config = dict(
    router_score='sigmoid',
    balance_loss=0.000984,
    vocab_size=12027,
)
Below are experts of layer 2 (counted from 0) of a mixture-of-experts language model. Rows are named router (the router's row for the expert), up (a neuron's input weights, with its number), down (a neuron's output weights, with its number) and show model dimensions 64-127. Each number is 500 + 25 x the weight over its row's rms, rounded and kept within 0 to 999. Numbers have three digits each.
Before each expert's rows: a language model's description of what the expert responds to; "comes after" lists some tokens at least twice as common just before its tokens as in all text. This comes from a sample of Wikipedia text that the model never trained on. Tokens count by the router's weight.

# expert 15
Description: Small standalone numbers. Small numbers 0–20 standing alone as counts, days, track numbers or table cells, e.g. April 18, 2 elements, 17th century.
comes after: " ", " (", " $", " +", "+", " £"
router:492514482512464482545510501510491489485559459518465502461530506499482511546544513482476508555508458509542438492479482513466494477528511534517494537503528503505532492503466474563485524471531474
up0:465549475497490540473547483509500514517490474465452445478518488501520484474513481515459485513466525488465510518535458471503525482481496472496531485457506500479510505491502531506515504527518508
down0:494466512482566478477498531502511470515546552514540493494496446511526499515511494547466520508476459498517481511517527488496455500498457494492499533508502507505503504530520495511411502499499526
up1:489510531499506466478471526499443497530481543499563488469477500485523486428491482499473518484497535507503493534501490466530446521460513514515471507515479526494470499526483489507479585492505475
down1:523478463498496476492542491463477522552465543492514512497476493520492489513484501442483468495539490547491493534531499487488479524511518529489490498470475504513467496521485492503490514486503532
up2:523493458514485463462524457496470477495501536485507521534505520474541519491501550502492519471508474517490478523460517517506458472483501530516501459469485538505511438480491494505496506483517533
down2:518490476480535528469469493478493496508491487492473499470455461537520549519493478494534550437535488539515457515492539500476454491506480474521533503507498487518463481513502483503455506522504501
up3:517510551486481489537535480494478495473491473505488520453504493526507499470505474520450511543495506498502508522485503472484489464497522474553486515494475501494523535484509514482496484451490504
down3:524468508495562497496488498496480473544507478538476508491481448522475526520524475493479522478466493535509488512511516480463488496477488496517533494513519500516471472540493517510422522473480515
up4:458492498477477506518506510508504500525468497457553482465467513435512535501498484519495490510481520503461505492533493520462526513454514504460507475468549537500503496492506552512508516529500472
down4:458484520525533470482508536527493525537503494555486530491481478551494507495480493527498510487467468516491474492526535497504427514488438503526502503536518511518476472524511483503480505475500504
up5:511505509510526485466508462497510461517483531533483458493513484496506484509474527513508482512511511489506537464518469501483482523485561476536510491452508496481475495504473514519492495502501515
down5:508472525472552468516509504512482494534470507521496457492507439514487541522499476470517512470484479515525465519550530503529437502480463503494525526498473489502474465504495498533440482470498527
up6:487449531508475483537493473529467536501482523494539476528462499489519504541490436498547502511499476496504469465515484569493495489531508453520545491500530479476517530494498503510506536526514483
down6:504468517493523528501487479471518507468470523560515510447492456488521474505523473499509518547488505464443498509537484479530491535519505493499473470507499480525502484478491485480455488481471527
up7:530498472484513497490535523529438492534519529449516478510465521493525548536503528491491471514489497509486503495492546469495467496498545533549538510502576542492516526497475448466493478505468512
down7:531496508466548491472519533518513479499512479545502471521526472541505495474529500456541497479482491502510469476548521474487471514504440489493526529508497486499475446508490493526444482479467515
up8:464488528511482516481488516509470489497482424494506458479521495490538555442498469525548552506472519454495476514540501522497492525496477452437511499486482498493501485484466489499530481507541510
down8:495492531503533473514496514486507501536469500503502532475489467551518513530485512477485503516507503530543479496544526480474459511480453491522494542519503495507449490513470490526481492494482501
up9:465473515478507504464492532449516501467511481516467494458475454504500482480519472519489464566515495530481489520519475532512503506489503520469499522463449476524547495491523575525505486548498454
down9:492454505502510501503470517530512464502468490482486481505490502481494520494486506513493504490468536528488501481483504501512494481503506470498449547504508457500540506534484496544427507504499492
up10:501540491484513500480507486503475494515480565511476500481454508479518509489502508520514479500453521528525533512489468444489473483434520450527478507448537526464462492457504509454512575468506519
down10:516462483464516504522491537466498474532455541507499530515491503477514505552488505511481513461521515551526483527496508468500482483525484523493502538497477507496444496502511510487456496480472512
up11:471512494512512492476503556532489554472490474526473512508536485504510481520499488490508526506468506506494482470534465502473491506520500475443522473493506498497513447510485524505506523494518535
down11:509481523503490492499483491494519449511528543523522476468492440497509515512529457514489510494510491521478469486492472500530436518522463534546489526499528550507474485516485499526437513463475506
up12:516468512540492510482507489460450524460455478513481453498519506469543465470483512513445528505505483532516527538511490480459519543473522554505475496454487480514517498491518536533511480467518501
down12:520477493489563509475527544522465499538481502533504471490507467563511518475502511486505517478471528524505477514526487526485445517505452527479542506503490458494464441481448507501452498495484506
up13:487472492493538476475554461514510486497512514488492495510481507507519547494482469511494525485493492426500531477493523487466515478545507520492523485492439526506532526493489450475514486477493529
down13:534478510488532475497525504504505497529494496518491493507488455557493515537504515488525491469510501542482473499520505483481426538504491493531516467533515510522487459517485494483475489492523529
up14:527533503488485524502562483505515523500506470498504498535482535497467566532512515529505532482520472490502495512482523455506488515415479496533492511498496519492470532501513452475506480494473506
down14:506504523498569472521477512482503501528519512511514510504475468522480464540502521500513530498521470539493484493538510467511437495460490527485483476477522524538513495523487466498447506488504470
up15:460496527508500463488485546481499530447505443535496461516510458504478480503478476511465495510484497524505501512503523517493483498513442477477509478459508461496563472455521506513479531505559497
down15:524503551463535502487496510503489484520502498503508489463505481519516497510496468452476550506523517516506499499544491538534499523487547506511484486520494536510504446506459488492457509463539474
up16:462541513522481489523527529523489498505492491479516460491537507481547514481480530527470496521458499485509497493486489513491542486481509479524525493501489525463508497455516513511513542528504513
down16:516502529508495481460502547528527494474490503494479492501551482511490514526517521560456509528494472512485532492511531496493436517546479479527510491505515491481477484540483457516498441541525534
up17:564468484491476455470498452494509517512503557495503520535478487498536506447466507502517490521532480517504511497499501499517464503477529519543482506510475518525517467458522494469516529492476517
down17:516503519504543459473513522508526475549528519525523507495481456529493520502496468489492470458511470527508480507518511469493432480461476497521505494513488512537475452494512500524436501485471522
up18:490547482552496484527543483546516472488499526475482541515510512502525509482494500485488511518513512494505519508495510508488471514458520520492528497531503504503483477485474460505494504499512567
down18:510480501498520487504491502452520459496476516510487486466472485513548553555499497486503495479512492521549481518506534485493424502507498501530479555482490501501469489499497490527444478495527531
up19:480521499502467513507515517551474471521473510479529465473476503478541539490474539524466500548455525467527509479491495504466541482472538497531541484497493511471489507468491517479523514508470521
down19:492452519478517476466502509519547503521445512522443537502491466509480490523510512518474510480495491493490485500539531500489443562505481488487562507516511478529483504541504449506478492521483495
up20:541523491490493488516500459499558479489525519463553501481464534485503549519510517480529482501507477480556491484548534544476491558507505503496526520504519476519507447549470493496496479479447510
down20:528478495484532467477494516472467518528497473488468524485475457556514498497458500488481548501456497540491461496527531452468477517474464500487549522521490498478518467524473528492504508487493545
up21:528509497540486501461509529463504527479514439489491492465482500495516487510502492523506485514501503535488494483537509467496478531490503521473479483480581558490488520505522514449497554528447505
down21:480485487516542462479520506542487471477482522534511507488534475532528505541509524500486534486514485504516471482502522462518479537513488488503510520507501540520507464474502496508452499445478487
up22:507507526484498479470477530515498497546457481453484499475470469481517508490465507517535503514494535524507510488545472473493500491481485499464517459492564530484507515467510551481517527533481461
down22:480465483504554483502492515545520471467494507549480475526481505527514516521501484471484537520470470514521458474519539526463452522509507532513493562476491520499470487510456494509462499490473512
up23:509480489507497501504480549522482470517497443488485448523461503529499513491473516500487472524518500524482505494477483497477463522482534501493478543510464459545550495509510483467484482483492509
down23:521466527525568485506518507504500496492508477506450490536492447550484497511519537488505502474501456535507501491514516463497448529517482475503510538486494478514539496502474509525438494509489514
up24:544526507485518515456476525508465494508476518475498463523461470489537494524464490484479503500476520508529561502541477460448473488523540465521523506467556495461498482520480463464515515511456493
down24:524479507494549469513506500504526474521511528541504512495514459552510505518499508479464493515487480533522478491547529474495468496491441510480490516483507482514500489531496477524436496470477533
up25:519477477489500484529500547503496545537462537492555499471469476502495507514479487505487486507511479493532488526521437520498504516516516497481502503473464472512493459501482478487505470498486465
down25:551513458501528495543481542507492494543476499493492479530500487484450519498509488436542509474517491516509504554514522509532470512485557526521463536474545518501500457487525531476511501510477521
up26:512537520489500523482492567512501497510481481461492501499497485500484498522500503497465490528509478477478533525532515481454537486528517493502518471481516496512527550577458510528517484515495486
down26:532456493501568479509534508496505483531528526527502507483505443552505532518499508507466505497492482524538484490532517477495432500463477485482504523489508459498458479548502464498424498474499514
up27:531518457534491564481513454474549472473492514496455468475507523493501504531514492507506519498524479502519515483496487456527534486429526527541467520501518503529464509451485491482519550479516502
down27:502443508510512451475514496475512487530496486514528513486495484537487506530504452449506475499509437524493501535516518486474510534525498491528448499466471510490458532551493484496485483465487489
up28:466505471468495513506482517462497495476523488498470506534530551506497511522515535495498488492506464499467459490478483522513557454530497499522514492515533535526529483485524488522510483489481507
down28:511501513495533514495539480516485515546484510516532454492481460515512543488459461492498532428510462532514484514519501472484469502499486536496547498512523486493483489508481516514428500501520538
up29:523484541516478525523474545504522479544460518494520444528513524478520531477493489516535501506512517462488516532555508490502493522466516481491524509462491481521489482504468448522536501458471508
down29:498491535503538468524503511494523493537514513531490484469512445546538528504492501518492503507485466528533484504548509483502458493504446477503504536504498471497491457531483500506451493492482491
up30:450536510516477522512525501479500492499477466500464507460537501483512507504497506550494507502477487493523505507481484475476541478488470478486491498459467473487503483475530552533526525499567453
down30:492447521507564442515490527488524499534505528503487525483490480516526492528480505513491496514495467548503466528532530484509445499487477496525493504488519499500481494537509469526464492495491544
up31:525468479492517518476497512514469518475426477506494464484503502476491505502492515511493506501473468507496552537537445488483517494524438551549503491518449491539504487493486465514509491514517495
down31:508482516499540460498496553491506540540492473451467456512465467478485514497492492460510532517531481547530480516512498515532514502517481501539501521462497545508523490540484494500506490511494544
up32:505496517530473513513489485548460507521531502497513459486429513491482491495516456484527476477488543497511504471512521541481460540513467457498531487523546496464539476482535504474487520523510488
down32:490439507494511503502502510484472486498458514535522516506527507547528536532493487498522489531472468489466472497526555492494468520482496489526501505508477492494431473503468490507503518496434480

# expert 17
Description: Single letters and modals. Lone word-initial letter pieces starting a split word (p, b, f, d) and the modals would and will, plus subject he.
comes after: " a", " the", " and", ",", " that", " to"
router:458524487488454508537523537508511489505493513511513485501551499489515512499543514489477501546476446481543467497503493502469507471519508502489476509517486509475519526507492501567484517451491510
up0:491506529523480500502490520508494493502486516548523482516466472487488512528504505512494546491494532518518485509486497549517476488530516484537484518460485508454523532508513481480478511493503535
down0:502516498486547545517508467467533501549498469565530491490485521473490487528537495484520522499471528540513478494517499509508465502504472474504462528482480515492502475537486532496453507465465504
up1:499489471513487498497507511489487469506470492498512514462521445466487540471489460495471524533539521510516502547514493497477489507467479528484495492458508515519468470545519556504510509480496501
down1:500508524514484502512531512498480499553471494531492502537478510516478484484516481488544466476478490493497464443495448502542548521477508500536479473514486492552487495505508476510494543475493486
up2:461509484558476506556516514488493494505502488515490487500548486505515522472509499494487476530471494447505498495482511515498468499490502486482557492465484510507501491508477553474489470519515520
down2:497505482520479489487489451509451476526502501502462460493468511503532509524512460452562555529490535478523498515476540532495532496529560507480514539517516526494504485539545524454469505489503499
up3:488482538521507471501472502492447496545513491502474474489518551520495493484488567518501517504505449504490537532564498488510554515525523497521488494524477534488488528488521461523551511517496489
down3:524479481502471487494486492506511463467489486514522495536513505534452534505502423506509458535487473523508518493485460496492492487496512511486521520526529535524507522544484496488473502470465492
up4:500519465511550512540501489531513539502529483484502504498506494478488541493520494490473450493475499465530438468482498519455537531503504535490497519483487489474510509507494559539511499461482482
down4:516462485522556489493506520484506513522485497518487521481482504455479501526518498504529502447482517476501479465468520513497493467522477476504504502542488515488536466515547473510452486466454510
up5:518498500481492529487524524518510455514483500479451488526510516501503497525493546494521509474509500514518526473481529487493465527564492518505538470501495496472505504484523475448512460511504478
down5:499529518508508492509516537502499489470466456494512534473496519514540507486476509501492525524472503525525553504530461495534463517489437465524506536419510470490488480539502464482520495502476470
up6:495527512476496527485521499487467469544460500486491454537536481526517526491496532485454489488458507471525526519485523498502512473509508505541477494477488543491474492468482509504510489519489564
down6:519489495465522515469532523468555530503501522514527541535503513514493462507472523486468425506520482512491471510498498536478484504488503509461528465479525493527475478516544465490467482504455502
up7:526538491500518475478491523485545537519546494520513503498497523468462469471534439486524551502542464507506489497526505496488526503505467510465478510504544472534481511521488457487440520519496472
down7:502534485524534454493487488487462509454524504494502497465454517496457525494463465513541466531512480545465538481512496549493548514541528486525505494547509479497479459513522490489481542539492487
up8:500513522482530500496510525498507489515430522517456487504518482471531525503497501482510509497472530488463462482506497485528485479534502479510484495450504498521537490515487465567535462553500520
down8:464506534498558491483495515460491493530476537527510502520503485512494469508512492428562482466522509542508462470539487549491487486499544488483493524442529471505496515515545462482491476453467522
up9:501486488483482453479518506491513469473518482506433532514467479525473465519537448554520478541539526491483520501491475524529506465491513512480533496462522493483488519502494498498488465529478500
down9:541482491519492517532466465516501522528493509512513498499458538490489551529470500508448522521519470540471448496502447417519510512500550515539484483532461476507464474504494506514498548538529524
up10:532503488475540452492479526481519484527459501533536504498486473537478514521457497531504535491496497487469486513521480478510550480482503504476526529478512491524494472473482475477521477463510500
down10:500546495490451521518526508540471517514526493477529485474491516469466487521502481501532499457538517506491504477479543532491534515479478532503472519464513522533500514513497485494477514491482530
up11:491511456516480510503476510507470518460532429487495509490485522517490500525511527524480524512517479537548486497532415484527499506487510520512504494520468528519485531483472531504505519450518457
down11:529493485496515536470526501475564459518501461491555474489525534478529509488482502472542514468444528484496488448513529510511500503502486538518532530496462468474442486446482529522484492502508514
up12:525535514470536495532499519497527540462545497463531517472494539483526513485531477532518522523561536471495505517474514481467503456465493496483505466494481484500469482502476501490516469543515534
down12:513470520482501522501485531495520506493522523494547500469515505493451517485472533510478521504493491458482482552526503467478468495500524511466479455465482444495485494485510503539563527489525508
up13:489510460483490447482468480496495522514496504513512520520533541490504479503513510571450524516535520504503476499548474484471510483492529497498466473550508537466532537497485492536536470504497486
down13:491474507503531500495508494518479504496481497490494524520504538486447459522469457475481519510517488494438497451498527551491517473489493446473548478474470470508477529542515525534467508493475486
up14:514495518508560488517488509538490483522471493542483523506512516549527566453483472498489541499501457501481510489488432481484526480491512527488495524513521509504463520542498501512499478502459499
down14:498502486465477471521505519523483498513500520464530490547491479491498512519524490510542509533485516525506478541508511521522493527511533490540519532456479481484514489544503481532473498480491489
up15:511509430519496505538466479458503486486526512462499480489521509521457504538521509554506525482496462511529508481525497513518520523438516550488496494509476514492489499500513492523507473470522492
down15:546486507474461535509541485483523482511478512518517503501457524496463453498501473524479458495520488532509445506500460538496527527500480507492461520477500504502536478509510512505515519514494489
up16:461513497494501517472519460522507524481495474482480524527540524481565475509485499516465482484485500474491499500491498482515484473475525501488497501403479547474519523504472451498520501487492510
down16:531488480492529514514513487534518490493432532515558493508435505493520509516538473513460497535520463506516507502510487495523522558493485495482494478475499514491499448462510514515506470499501479
up17:476487466531536473553509522504496523486515472518492503495492471485420504447513505489460478494495508507541459506465503498459467527494497567478510504474493474527529541491511549520483476473492481
down17:513503501515529474497523470471513534518488484552484496501480512464468494538522514504515516461496523454491497459469501498505500483515458495523520498517487505501524479497513511500458498494475516
up18:499451489523520482477521533499507522513482518536530512487463531512480471519511495522492503507460448481440494485484466528505508510499549491517463513462466488496494529516495509517464498491512503
down18:523511469479494430493553507467511541539498503518508518521489484482470480478518470448527470477494510518501498495506469522504473495512541473511462491510471505539477503549492536520512444484561474
up19:468449482491530503525527504513506535497501463487506484528546510485456510447551541495523529475510486511505494508465484478490510515475504479464454499582542500495539504499517444458492495467545482
down19:521497523485513505562528543502480491523491522527501502524501490521494498503526521534496520456477494496495480509472503501518456456481459511466462473492496470473489508537566475507476524486474505
up20:541512529472492483518496460500483479521552512494502501490441490489502526497551471510505496522519534477508453551492495514482530511506507495483525492532532494486523520484495507495503504504473514
down20:493538449473474542492570477480501534541483507496497505512497545479503479504508500486472487477471459499529491518519498492506463480490487489485495482472499455492478461508538524525536440492450510
up21:472552512474508540493533509510503512485471468474511437497543548520547451478502532469466529503473469483543486505518461490507474503468487495493503478510543499478467513512523493503530466493514515
down21:496459509455484537540512508491469506538439532528463540530504506486496483498508535476516484464511496454505508490495491510502502546533512557453540492486519495438524469488488500543497446543509511
up22:459538513569447503520512477486447512480541495493463459492505508494577513479481525473519460495504496514522535479472518455523453517484471465510495512532512509527526469505476463531541498472508498
down22:483474456496511471534502481481503511537534495483472543453481491498491510447535496470540526486552507538505487507512509534530505516501500481491454519538567511528542488511491506468515509496442475
up23:492514470458495501521491530511500484530499495438538488523508529495496497551533480464523479480493529489488519519452506505501522501514463461506497501503505513482487550530511526499488421533464464
down23:548488450545503488471519456487508518509440481513490517494423514504514496515509526490542526457482478469531519519532478530548522507529531480489510484526503483493489489493511502502510530481471514
up24:506493519491479472522489519475487494529519470498490509498551479510531495511452512467486541509494515488495509532494520505503464508459507482504503530501541522514444497463492525473447463484467482
down24:479559504506491480510534493466492518513491499520499501487506493464495484492480496494454523452497541480519498511491532554549514536498506499511459471485531496531537462510497492525468492489523477
up25:455521487471491487540508498487501490528490534523518514552528521494545511511496517480476480521508483455549462544466530499508504481470503492467495494482493481469482513514491553491469479494518511
down25:490508504458482509514482507500501475534476522521524472503463500469536463538491443495527507514512507504536508524493528509510496521490560473507490514493528500513503496548535516519513445497459507
up26:492491501468474462533519514478508498498541470474542490524502497506531494516548524517527523491567487515523510520524523487464516493472522500516508509516484493508461487478480537553472486485498460
down26:515477489521469520493546513527507511485519464515535485502455516511475502472487486475477503467513498514480525503493546534509452476473477506525477485496475524524483481470499481523482494462498499
up27:504516506490512510498525525553515504519542524490504536437503493515455522513523489503499512521448506496535502501515523523525541482486490549490449506480502520469548498526478488502498471488516492
down27:476525497473533509469493494508496463482525510507473497478513468540495520504539509528493497476430509516529512480510500518512510491469515489514491517468519544459464515532531444467443519526505513
up28:470479482500502508507519473561516526481522470471488508512565521483518510443531541458515558470536451510493485516472448486489510510478470464480480490558524527514532492499488502499519498450525511
down28:514466527505523512535514537528491504492464521515510516523442509502502473507516520528460506467495504521493454483465510510492454498482468517477483444515468478498472521514526492492472522509495513
up29:480511502525498520478562486505510526461474488522446475476518538516497528515512557492505515522502467533514472482513469478513505514486501551487528506506542487501510485509429528539496546485493464
down29:506459489506505529482494512481516515452496520537457494502516504470475496488492508500542501510488537494494492492492493470527529510544463490503525549491458461490502537489528487472493509549533520
up30:507516499552518512502494550434508472511491478493478501514508500509502496481486513517509497503485528508568528503514476515486471516490524537501488536493524506506493492467507505493494529501494537
down30:510524495491567495505534484543504497498480523501477492503516523505479459452489541494476476485456530501501486510507496478519495556494466519504545523522485531518457508493495518496454482491512534
up31:524524483506514494484537509475489514508466479517499486556550486464496498489480499505482464482484469534470545505482537497486468489506489522517468512518488463558492503500512484541560500470534531
down31:500456500467509474457494513461548520496499519538528536486491517501504463500490476500462482531481493538500547484480488499494496490466535483462492507506515511487468483519465498520478468537518521
up32:495481477512517504524538491504515506509484484503478504511534539503547485449496504459505511523458487451493509499542486515480472457496489499480544488451559519484497471515487532502523463500487490
down32:508485476502471490460475509490497481485490468527483473523465484499540533484526514489515519469488524485508481497486522489486497492497549508463506511482520513505544474551484492510463501561524451

# expert 57
Description: Table header words. Table and infobox header words like Title, Player, Candidate, Votes, Release, plus scattered small numbers in lists and chess moves.
comes after: " |", ".", " N", "200", "–", "N"
router:472506489498456486545517510534490542531489466533468461489476523473483485500525499512540489551504484504508474514488490499475526504558551548502520495509527515495514482541475471534515497504535494
up0:503465495477509484491534534516482498526559491491493500542484531520467570477530562548506498508473465517531458515506511497511452478491518523496486519507504523474485515498510467508474482500467486
down0:508454478514456520454536524517488561505477450521505517486497527471463482491518525524541510503530466534515497481512486497512484505508451519477515455508513498474484521532502507493507446491493487
up1:492520512534447535533511511511488483519543524495520520486480463449509493520533527528497478492498475461518496477521494498475512480541479472530527542512514507498491535530484489501575502485499514
down1:481568511498513476521547515525437470552492502485471498515483473490487541491511496479507531509505522505515516478513537527502484485497518485479505526475542541541495501474538491534495485487537499
up2:492493492510480499500518475526539494538517516498485546457475492489493547514510503551485485519561489463510460462453504517492461542507485521540463513502519491503525499482508518464532497497478546
down2:486493490506487517476468488519477488504504526529503496521534510527525560525509495512499515492521489513498487445449509478455498526497462480480500526483503493518503511486483484465488532472500500
up3:515515527481504505507464508525459503558478500540511487481469503460536525484519520525532497501509520513531483544463507483455490498524488542522485481503492534489486463476487484486476530479515474
down3:473485526529526548482496511496520529473512474486521493511475511453490494508484483462538519480478491497455524503498525499504473529501538529510470530469535523481493466556470548495526451489479508
up4:489489499444499478515552495516494486521525475553461542461519480493504488500509533546517522507547474502497453480499504525482532516535548522507523472535494474461535519520499498516520483520459501
down4:479531492534456500499471477464499515461524518491495521553441520501469504522481504471519537498512537483485517497470501531485519486509497458492490484488447516537490472517508502535521491528521481
up5:496502463510480569516452531521461495532505497504541465525470517539505481534516524525519517494506492490491474470526499456466498458519546523511508513505465555464480513484504495474549493525537501
down5:483487485546483508504537490501525424523529457483474500495502494521481479500479500520526540507458488474521497474533487456508502509482475489475544504504478511469502513524543515522463459486557523
up6:465517466487463489554521544510510523499496488489503501514467481478535521473509545529496468525520513503532462490497494547516499477522538506491473539532516531504520490532520483523510525505486510
down6:491490533436462507481527514528521516521501536481526526520550503495501479491490492494500496478512474451527472523507460561535496505473518493446516485489476515485481472530517444481573477474494511
up7:497500488543486519531487465526513496530521487507451464516499488471523492516498539489502467497467498506500536511484477503462517504496519482486525494520500518552539496550486529470484490535532526
down7:518444452509480460503512499491493479535525485453451506484499472471492521475520532457537473514492530503507437521508482502448497514500490526468533467522492491527492452539511510505530523551538517
up8:491514486492499477486528524504499480509492476470486485551500483436497524462519527521489498503474521493470484542497482481471528478520497511509490490491512528469477502460492471548507487546547507
down8:504452505512491528527504499489479480536472520515480516480512557521465458523471542488469515478524556464520512497521492499563464515510554492494499479523500486531512528529490462504495496514464496
up9:463455497459512517515499517497471515486531450530464435490497528498473466536472528540464495494492498547503513534501529484537543524527543540484541484518511447490496478477471470521486535513493490
down9:468472501540496478458518496479508527512503512500534536525491522504494504538522456492545576505461487484557507485466461469514501482508513482487519457539466547506466513487495471514475501529514512
up10:528484533498465533499478488578526511522526485467528476494509551500514538504460495484445494500499482489523454448461500485502495518530510491491534482501513500521514528526509482490471478522501509
down10:506499492489504525514501473515499526517521541432457519499440501508469513499542517497517547567469477535485516486501508488533486490546485482505468502489524537567506499529471480497488475507537496
up11:476483481493480502503506461482518515514476509503509500483493540458519487525464527506514471508496507519469520529528525524499500512504539518528547498483498475514498492429514518510501531533493493
down11:501550526473538489512457502511473486510507512523494515489478487474469530492513463480497503526514457508547512498532536481531486504545528506491516530452483539481453521460539537479461495459494498
up12:507499486529507503511475502510487546540483525485502445503521487443552512477491517535484459477503483481483475479544503498521510462529478459461484490525526472459524516510500507541486505503521516
down12:510490509512468481490503517524501504463523502503458505474488512502503485537533511492513546512478474472542488488501503506479518518509460496525492522515503496493520513528494497552490444510452525
up13:469479517480497459486548538506470500521493513495476519494491448509464521493500494549535496487498508523528481481490464484449528478542493477494488514507513511460462489438506490498497482504485482
down13:521495493502502467512523499524493526509461491464578549489509500475481465495459511470493487494509514462522488485465484522493494535511487511513549443512495497512504549504502513523505491491492531
up14:548490491510440449486500492497473495466523483523486494511506494463462464550457473498507511517505518503510485492541499519475551497527518502511536472506495513507512477493482495557555464515491523
down14:539469506485515533505511470523498474541508484484519504466491524487534533483471494489517476499472480484450530529472522453503520534499489478517494503470477520521454533466513524474516501485494490
up15:508489471514524471498548516558495483489493464527452487510522548497492489494507516474504513526515497534481534460445505519484462502481478501484525504497498500512492513485464458465490525489479466
down15:524474533493517484487463506518509512511471507450518520496522453476465476475504488467550498502549484488467556559492495525506456489539502471505521515515520504508508467480551531468493496503502493
up16:464480535512469488553510530532531500517487493504487466498501467460561536521511496514511488513487522505474491543492457515497525503536504475462522484508541554512504521533508455545511504510506510
down16:486480509497493458486521481476505457512471470474515509503523492489465499499517490499489514515504521523511497512490431509469508504485518539524513511495480542514492522540561472489540472508487510
up17:484517498482478464495493495506535511461491501510508466474520524498514525526492535465415515506464507493493482513462502514530526500547473498531505515488514529477499489488509501462519512475457494
down17:493491500439549476521467511506522478490530510493497485484493467517506503496523487459473527483484490524497482490453501494463480491505503498540508499481533504509477505499487527484461515486517513
up18:458526500493512474509499493522509502500486488503460445437505536488470515513545524461527523480505463452504530505498538522476551472542483478493499545509498532489510535463462488444525507521507531
down18:521520514536509507482510528466481494472477541526493493470503523467489500495486494512486515522491521498515504519511471530527435492514491488481524481475493503525504490554460509535499467517515500
up19:564518512492514492503475531534482486506498505471500488540507534433513492481488500487515536513513522470499487543481505516491538478533492452470469557515533491534469492488460530497502468493501460
down19:507535535481515455472478498493499471532463503493481464499502502505473503524499476445517490522477491519502549480541497531522455499515503489489527522507485514460505505524533523484497461539572496
up20:515465468488482515501529521525478504524534474520469467475460466514501480527514514493466476533500485474473488516508507495528501496552526532508520510529497480486515516477494452525546488527449509
down20:460498477514499498527504437472480519510501490504511512532467482503502492514502477527556542476481500529544502488520485483508518504464505529488511491505477542533482501501539482545457476512478482
up21:480529472470459483560525516516495523520487531503479513521486484482519528467496525572496458497522525471502433487516478551503533462515528520516468536506527521502495481490505504551498510475465477
down21:497485512436463533486523500493516520516491517502514509511546512504508481499486493520486462475500469467513491503490469544524500497488517523444509507479476509473502470512472443463561491472513536
up22:497486514451473501560507466523492521505516479506457501501482508477528508467489530542465491517514518490500489489544468510509542497556520516512497514527509508524536471525474527532522550504497508
down22:507488474467454462525526486527519480525463488480507489468482474497510513453472540477499459493486473495515441501514484511501477484550489505484539543525499532473478424530466498506513473513522496
up23:458464505487463497557492513536487504482526529483441510502504509473506511487472494557508480518553474513461446506521502514497552514544452507490517537500510515523554492513479492536500468498465470
down23:505494503456453480510486523535486548539482464478501492464503510521482539493498484506478438505489451511477523494492483494498463514543490516493519516488490503491488481490496487463492485515520505
up24:496497489489475475497475522473544514505535499500497494529511464490485500490496545526493502530518506508478452488548494557492533488476488534481467524501493514492529500500515500540524495516533477
down24:489509528470496511474510519514518477505493531477526554470531517496496486502524463480454494509502488493546494479507479520503466525398533485500517496501486528509484484529525466478547514478546485
up25:464490532488477515561538494503503523515508488483518497479522498477490515495524508482520471498490521487513513490467521551502511531504537515525527521512537482520524479529484523461507503476479557
down25:476532493529506485531461481486468556501486488558512510456501498519474521503501524488511505497526467479477510460523515507496526507503493515522477530477525511508467523518507518511492462499486491
up26:499506466498490539500474538543489455512491502517454468515538512514491485447515534500494515484504512476497525479481454534483520486487481528495520513488535484516472529525520500481481456502494499
down26:490530475497523452483488508515504445548508529511500510524535470485514502503553457502501487494474520513497441493468463566506495511532518470548497546532537510518539503525517513508526481511503468
up27:536491489497482495510531500520543507518473468472500428507488466497493464582491557492474473513461478503509494537507528522515516537522517510550504477506509484501487520486481462477523501522491545
down27:497526545503532491507501519469501484488525507509471511465527454532540531479546527496495520479505506510522515510546481483525488479514490471509476471478501524480521492505531444561501461481480493
up28:470516481464515532486513534478489461547500505456500482457487461524529505539462469485485526493485485463492513519463480491503534484517538518489513538558483511514483542442482499514492499459511510
down28:478535453448490526512518445504481487500547523525521542526488503492506494512491481513487508484464483495505530522493539501510518544500527496515523515533513524419507480501486494482478471463510452
up29:475484481482468489584519481536513513501534539523472503493485490454472522485507492514489454479515498503478460521455528502509557496522518510505466528510515504502481459488528487507491512482493536
down29:500485480479497482508503455545518519509494477470517492509498502545472531451459501480483480454508545475524488542474506482460509518506505494465516495481507537482497536509549496518538487503502529
up30:479512524516470467523494518475473505513427496523511504497481470480561508481491529483518509500491472487546506509509492504502555540509471472522519565492530474517519461516504570478517510485517499
down30:474476504460468476482484514466479527470503531493538490502475523493486452486525526509491496480511523561478471504514517525454528541526497512456539528525500522555507537491499497508469456502532521
up31:505508487474478472548522495534502431516527516527496530457533465530500507507467516486501507525504428476482472478492541501470529520478552476497529513510489505457500498516513511511490511470487473
down31:533471536528505509493523521504483524494502436516469518516456501508487460531452488454551451472517549533468481469499514507515511512508493463485505497511477464536502465517479518522478467494538503
up32:518511496472504507507493503506470500524496476519479503546481535476497481463503485499513457465513471493532493514485531541487473488550543535549524479491512546506543464516493482458525470488553513
down32:482482499491466529445522528451511538531545506524529470512486495482494526530515469468530487495486486538470502462501458493529502477477505507508448551496461524496498465523502555434499485479529492